Experts of a small language model.
Size: width 256, 43.4M parameters.
Experts: 128 experts in each of 14 layers, 32 tanh GELU neurons an expert, 8 picks a token, a softmax router, a shared expert of 64 neurons.
Below are experts of layer 7 (counted from 0) of a mixture-of-experts language model. Rows are named router (the router's row for the expert), up (a neuron's input weights, with its number), down (a neuron's output weights, with its number) and show model dimensions 0-255. Each number is 500 + 50 x the weight over its row's rms, rounded and kept within 0 to 999. Numbers have three digits each.
Before each expert's rows: "raises" lists some tokens whose logits its average output raises strongly, later layers aside; "comes before" lists some tokens at least twice as common just after its tokens as in all text. This comes from a sample of Wikipedia text that the model never trained on. Tokens count by the router's weight.

# expert 69
raises: ") was", ") is a", ", was", ") is", ") is an American", ", is a"
comes before: "\n", ":", ": S", ": C", ": D", ": R"
router:513541419601514450492513475598459447547495426517467439479475425514419533504542507453591479467565517486562415465507404534520554416473483548525493507536485481499530533523404469546593499498490481440594559540468601489491499465487443547624489493504450537468527482568505506437522459472539571565567554514537572475477415487619395551569399455483524445519531520516534498554538512485499519499539560532546523459493509531517554531472474441558542579457538460538498577605500474531479498463529455547403577451502480531429443383512502434496535517484368616470424467456469524571421458507540484528430477481564553470528493532468479590597507550556516445475388545525488539410430466476547538444548533487462604453536545417541432452510485415461575473438593528517565455525460519467434505528497547
up0:517447524423460482581458551475511424444433420501554451540543507459524502466536618553532464445482467603414544518456497575555391546469491484523439569532467448483542532497476481573510495504425456482439464417518611395492528541447498468529536491482521515542438474424537519514495618446444508483414489484448498525540531467532486461554564481577474523441462475499425432478458476488415546478494472524459512470539431406543468521419616506463628506475563582453519491508599540520400495550454538448530458514492569429548499602446565517404525472425539532503515502609405470604496586569553520456556504485521430493554440464536444553470402511515520565457478503426385513516443537459436517511476493517493448549539506483399497467455560456530536555545436471477475447442488525511503566521604467
down0:448476490460472524523472514455464518493519434533429432529524485573495574520486463503473570467524432504515530481442469589519500540587444487450527538448558482492444554478490448554514518568514461579429556475523544520476516495502547487540454511447544562488508572493530468401480417434563464457502589448478573482489539563429581423514530583561566482551641532535449399414482503487486517509443513467443528447533605372460497459471469533489558417456485444521478521536441438528452536478493451515399450428511478511529461485527550538540521495467491563479505545537478469473594515482511540496577511571572402441594454446468484405618498549545444468583503408492503622485489531511462467424501365475527520534451512678497560450604507536541509503519537532586444439472447544489550463558451564
up1:471486461467431394527497609507515459473515616589451416538541503497465427520501599541480460515528543492440536548427492423607450435441503510458468514568517474443479544487504488440566471473486529536501505568578540537482513485505479493587528440461474500467574481529486513424430566581471464481519437462458467471478507520503464392492546448500557593542504489400508488538505622512435424520499517573459454445498482592526515494641425611454480494419481459447593526514460440594487474523425446501592518462436383456537481538493462406585501551527439494592469523562512411557495437461470502502468502350555499488432549506485525589453456539522566465505523484519448495507480516462479440551600505497482578515469509472498507539557407492576537507438532502521620404529508515489474472548487437
down1:532481604375459451428528510515396516529537507543560549482418483492535520561573535561484541474522448500494540469577438620492475482546458475528418458507451529480448513480434611572506464523528490529523495532498534557528558511552543529472486460584511536405517447565496479501468495516505427526532616537449486534460523506488483395457492478500489568530443500509504424443438463461543468462511514539513461431595537465585494423482456498475516460489517459507510573485522551607532480504401430466532516511403488387457551555461589604466547509570536461461494559510388491430439521536538529581482486586535476520494444641438490522512536505493561549437492489579505574582633578487486582543479497490468435431471482571501492551558605555417494409480491569443521487579442428449567496461511489
up2:506547563477547457517546409564471460372471501513476575474608548505458515501488502414481556435521483451546449455565564537549480443567569517545448573470381426473510514445481450543485515511450551482468599525494508500493514580559514553448563546421489434509458534510503578531535456531525433486446496424502520615469469529511484547481500489468489526509511421567475452471443575469528542389617565556487553516524384446462450500525523431454458438495504495495579442480568450492473564539503439418459490535489502476453440536413492482589493541522511494519552539466413490517423579495459536617482385466493528490622521532355524552416541515481485499444523462550439466496504495556508560526498406590445467531453515538514500479459514417544534482505604436485587461535466583411546439511582512
down2:492391541617540584525517470418473572536534530450520508458576558494462485476478470530615518521441542473625506443473478557487566448490420529471420584595466490598494441479564489569629481603501515571424583544591516479476478540537434420556474480504511529523481469480473502483507609440433463507500451511458416470523444519518514478509439527469485493482445505447445478498412520514515493486397484495460418605523478423505501424451530512449450459414488552446441520475534472499497548502542446571513417540535525508447429452525592482537462430549537493473445495458512553502482502492442483430456502448508516484527497392534509502389461392426506525532585579562437500610547432512493437479554493550484535527444557509551592561493432515526548544463530529593609565462520485458550486487483421
up3:603561536472604439453409577556501458562443475505512516477558553583555536592535479542563463467491515535525471451513490519487517451513494561544424508439521521506559474483484455524574473470511533538420518565481468457541582554545543393550494505463512513512474366469425434476472514504514509542435632466446484493495471523490549526540495515463545425524426431531455554474507477530497521544531428409402421520491442462485561408509464633440576501560464451512494430541471474457508469531585497553508410559440431516543600482524476495535548489561487514522487431421498506477485467424409595371476505416501512556464532512471497499486540618443470383495539329509534511480507497510490536484488425542463553521500409581477469468468537519557521563440529572523508430458563473522554607512466513
down3:530469537451529527477402500513519528443412529507470593479533528466626493494457588507493480463427502527490585502477490457535521443474538423493514584536513495494459455496415583489550455462517473548503508583501495412427506417551585586528510420461491532496515550533498482583410529521534590431483532480514468601480434549392500461489454482505398511548496481528480536423476454467472519546536517520504444478462529552466489538555544500504507481509494491670488554491564509462512449523479589605426514496449492559521579536489495507576521626531501470511495441508468538536465495459452550467458506540504455465396474587550431540569445458410480534467538553552489524512416581570462455521486459580542567584537458434512460489345514534419405504555482385547484536423560476518627455571470495
up4:518485573542447504524501552519475548465499476478520348471408555465473512579466490462473539480520460566463450448487442580487463556445504524482479500470547529538542488556477580506501508479449566508509535550485476494397554416467477419506436443536453419466474375470517489465524500518420390532419558525460640558503441492493486555412573521549563621456426537548524517504499534543446507561572576480551497491507526536396514539514567474513533490422473559498532528513506582518542504597484588492574562458576585545468507518465589482471567482463437420550562513611417542456442465457454369503421545517473518535437600475518567604504483479480485489440430508457459519472569532431477474556528516526567517492453504572569428547447418485588520496528543556498475516529415540481447435550516490
down4:559409569536493535396415542467525444637475458530454482478425450536499463407568466430514545468494494513532543452475552468458543543501495522510462445471512374434468477525443398514583424528636561565535491517501482508494470497522459489429473460422439496564556557494547507476424525498550476584440544434530501535476537546469423510460500498413400523528476483477515446477486519504506468502460462516494536527554508501568522397558542575403543529545537470481477570466566510496473533487531461473477512529441413451473502562425439450489536501428525555583497458471466478505529530575534422597514479460557536506395399578552527511496614502564427499523546548511523550474587420511509548526423576503523518472405480576519407574498410572501519385495469521501576432571462522462501624470509469
up5:491512542557538482483537459501505494543477547513539552496533525461520478555517508576574619597519465462489516448538515503465439508492478468457499517476472579394420476486507428576539471536398448545414493455542470339498414403570526554497471418452463486472442575412506568490516483421409449497531514492502492481454564542543527531507553423496530499495431531546518514521473531502436541483489515514556419551617455627498485457532455543403492549506414507638569542603518513501530466542429501519509455480534509513442437463534520493550453435598546471452554537477441552484547559522485567399479517514577524420425585566424626472528508519424404545501461501596394497457461485427534515551494412446528534589553479503481502580501435440438477513495472495507548558554479536477517537483531511
down5:476488538530499534516501469453562535575520487511613457618512604519449450472420518464521451512459506501499550626526539561475553513537538487473374550623475554470508443548465412479473460492540554539530587502515478443501459501459491514510487545544499643461433591440507516609461528554410580396524462478464389504552557468547430463467484503530533451467402479467494435501575461488566496450507552538532535539457495423495529459520383531550549586485519506393495508508469505514535574557478472545526464562472502517490428430393538552590544465518548426570429429402518578511412491519426482495507541436549446499517565503518475453466502486541542533513490460528409503389432479521505466453494478557466444418462476546484459448445550492597514457389529569490575495534445500468481512560480498
up6:504499475506461530425567594495423438546452531455544538502512446555519521503586538532486410461479449502510493526475451554499495486493458465406424488512574657409444486413476469485569565573460428531509522608404471427534432506505494445496479435515524460438453464498443466606501602494515503478558527464513526522482470486511442480577487564462489496583444544500485596495566544488452492467543560415517475515534572540530554410589494540420580515420485599590459630511520492467508476493440526543477467514503461425514519456482468505431562519441487392464608520618476540554539518492479564487414530383469590469408557489544527510490454474509510520528514560437524529542446508471551431513522465550405598539471441472464506464545431442516536503468513533452531503537462504540487529378517598
down6:495532495471541515382473511499489518472454463536529530539602503511491451519482576458451571565527550481479494449555484443501484489425562504521459591537549500479504563515478468501601419411511536477475590433493515523541506562453585641495549531513425572486477501467431425536477473496580427483484456585519465551453566521520406481491517514616386488511547428495489561420432481507541507505464384503500518391527429451514429458596486490517497485555503458381522513497546453491512466459550473566529508565501504429460528470567538430592526564551517528535448530559380480505455529478484518553516561464601517512478407540572560554441563491417504405476489469562517564489571607476455482524520515555446491419453545481473483433441557599558448467490493465460529450490370407509552549553491501
up7:443578460514570534421549498439580543444504530496451470525536509430473476509477500505477493477520398481448560506482476522642518520493481558388574474430482469480497563490530501549485575443532571503528544449479538513475446399552554468534469442612481480482547463467545517534439508454490494564468512478445463484538545597498562503575499599608557561499524503574513394447467485491526369520551506501502473492461530501503432525513557505546459509523588420535488473512374463483505478495524549474450513523498466464585466667505516557548567484518523370536506449527474489365541551464481462611521476550548458465549520471503457536473486490471535412427513574497503495453580480448429538537557540469546467350510540517522528444573394567547579555452497445537401477447477514581489457505551533
down7:416430500426465500518541458504423552461479594534492500467509462489488510479524512421476502554502443511533563442510516435532533406509552508551555431558477431467497557552440474509559447472529536564512533386486564453451575518530543490566392525424466448525470458494477528503410434558544557495634517499474447485404454492550483456591528485559510407568512462536504443481558518531523466474461504544538473596456506456463474457550551471442501559477447505581439539494473546468449543562390467470464511470534495530503411502548504598488562558466446471488515378536422534507511524503422583668633502501522452535503382538442542424535585503547602494517514536497570523525576488495464524502526449445550597483548466511468503453470505530434535501519471527433465437613374482547480583475483492
up8:465472509461543487464594477530445494613494500482436475561502482497491547466538585543527507602555439471409466578552448497584482523501413523473479490493539497447443526547485460505476527547476525443485462479503516413366485491532507514540477475426553403467569543553381520510436528551479444473486514561545540402548562401551598554514525505570561516465540546631417476431528473514420566511504461530475543479504364430461409381523541543570520555504476502523437533467543389535452459472500568472425508550477510507470465595550469471432590492448430498428499532473464493565451562570439533527508540490477541512476568440586514416573550525543526537544474494526538575540535486464455566474489512465570594521544485449510506435472458503526489461466570524424484524414544408457461588409484523
down8:502390413475485553424493474553493549414542515499536527636458494450472498447415569486440418528534533472542508512533457473520414578461447499530581537483492606546433529490556503609514506487450558455481479511466441387603530548560551534446516423523506524460434473559577547578487532514547471566552570473465481552553449478508435444383462470501510470501380521563495435445521554522563496493448501527443428580381457429507479467578512395539462541485510562496546507417582528544575484439501580591514512605476560452570436511478517408518553529504494505514464486532516377533442428499487546559515557447545459519457525567552501536472577472495531472546607433465436458515458477503517557487479470550502454456521491471528466406405520480511541513497490448484412546477510541480508475511390487
up9:586465516515494475567527515469550558493540517488526494573476504521541482484537588518398490571506492482455546498540603585473427511532513454482521491413541572544422477507489539527474515576424499516577507524493505465445475516524469495463425479565521468489497424543530411471525516535515482493465513567499501556551467591550655559511525596565506603403456494547509470418483413517418391454489525489415463490486512502524492463535576524503515492488552509510472524494418481515421476516536537467569378452542618516574497484594548472452478475462560455507483481523498499482418604494395384515438541533458590449557490519500461503467539489531424476400472485500413501598441489434345555441492453450555433480478551614535537529482542471522418513499404404506505449434512522478483586475424526
down9:492557502523505449478556568484436461484419477439489622507414421600557546411584452454508451527523475494545445500536510462453493531507589469545505514495462408430461563482513445507449497431473454539473500515452541514516541430518469452565563474583465466494463515497436537543514487487405477457532536527435540484510520413463553452567484547489624457513515486484522488437517518412550558548472452484490612554414497424566534494560521556565531465503529429627527517554532508400517554496426526527549585489431404447476536554487423462424487559484485497445529463453462444457525498498525510510489497515501506440417483544375561515489538483507478553477563528538680488534455558634569534533492418512413495533551450550489403632515490478501500565500541530507550499475498418553499446452430576
up10:550387561487531480551490529562526506605466498523458537501536520479468580482537486502537500457558415434459441569441525478517515445491528525570512456537449460545495510435559460548544454455480494494510525456563487504469524542503435492433516445498609425489468456424423463458460501578516461553468512499563472436439471523490492616373505478559423621499606448493566478530521552467465465507525459448380497505512544498517496555521523516479509443501533524588486500399486474508403439432494462487473422455378506460528528516519553488457477458540467364488628489515469479537535448509588449648472497566561521543496465524505433353486567563553542410445553477471453530511468548491521473509546532645527423549530515460470535533535518485483526558565546487464413495460468473402476415552477577
down10:478481542459513531545484442462516661586510553414442549560470510528487524455595499619447507528528446548576498489495490470537453506530521515437544510472509568647472491440527438558562472502487511474546515564559456505534494538459540497421531427532432458496495519574404468390559508473527462537470506531466502455450512508514539411516586420515469545458376429476476457572482486493548546477441497493494488539457478404441462460533466545486421409477423563598561458435525567475562574425523508569528534502485389457469459479454511488516419480487500630512479549599500412464449521518453605555423553441510527443480563492518504542496533407447510553447488592543476563529499443445450486516496493538511596523514512582449547570459553418510472554513552507516438491431593500492506427470451428
up11:540500538549540404555495456519470528550518507517523580537565444506489547552449457487493434490468493461528485515489500486522518429490538527456467429500454429541507534538435516580485573417489406465460499495537457514451445481513461464499506580480530486577527486541416531560522477494558450514571405450580519392393438434341510461482516431550535543557544453439557476500522555530539477550489512542435637476510575511481478544531443460622493535388538530455419459475446534483448515535521566552395599479521542518537456457442524552417531491529420470453524401557508569466538481501552569502498472405506556472496475531517437477491477498563553442500523567594592557503452603365448523482456535591502501494547532475530501519597532444390429477584471532478543495482435471382467533508497521
down11:463558560513468544503535495513473538565519502499452609504486533518549455460531504565584539501501541546513574491484586482485531544502488520581546561441494549651513487447461469522540470547540450378535444556503501605594597556539447511458514528508509514546535431580555540460471446633479450506509607481513486481476538485440534408514567475577421541518429521455614512505436511451490494493436410515437490532439440565496474568464449487406501504481399608549496543465480528522675455497576444479484507510533440453500482483475390502513519483503524531529605523474406377569552519503451525618520463455484477494484492469518492584450455499424532503497458471535433433596567456539453546523424514389473442486550517415518506564467472558454536445546438469492500530456462503501503490488482455
up12:552507485516465428681565595547522448538547471512485493536466481512444567548442555537495481509491551482546498453593431489441488521532443487551569526504432529489398425488565535497496531503431509583508475518500590468433501498466652612548437500518427452447598533446525471477466456488498366492528518527488565576491473557528489557394522500534421524566564436520485640471438555532551513479451508551517586484464410490477429519549440401496433511493529487508454524565421419521592520506490494497537495529478488519566514572510442503484554503630522544587516542527359463467467546532488412560453535528460451530484441531543464447495480466506566571471484414455473530478412519470471457490567525508550444545515482562445483479449422437517553455506538419481450511509510462442450491527443450
down12:582404476587528543500567593549505401446533530560573559493434487545599487613578452481469510464471388427581418457481500519484471505431439537470527521509511567530530518555512456514528544552538450542517553472601483471491463523585512402466582407561455628553520475498514501418533536509449505552588510557453497439490477476448515562410568507561497409528475464497524567521506489458464508437471510612502423511457500433556453433438457468522488527495522527491486525508601458492509485437607544570519501529447471523536384524533561589544501433514469510522463485566578485513515568529421510496414584555532532529578530606490522457479511431463480478518417509489518511535573540429515465431503585527557480432516469496587432534520487406554444527448577471464451520526494563414447525523550516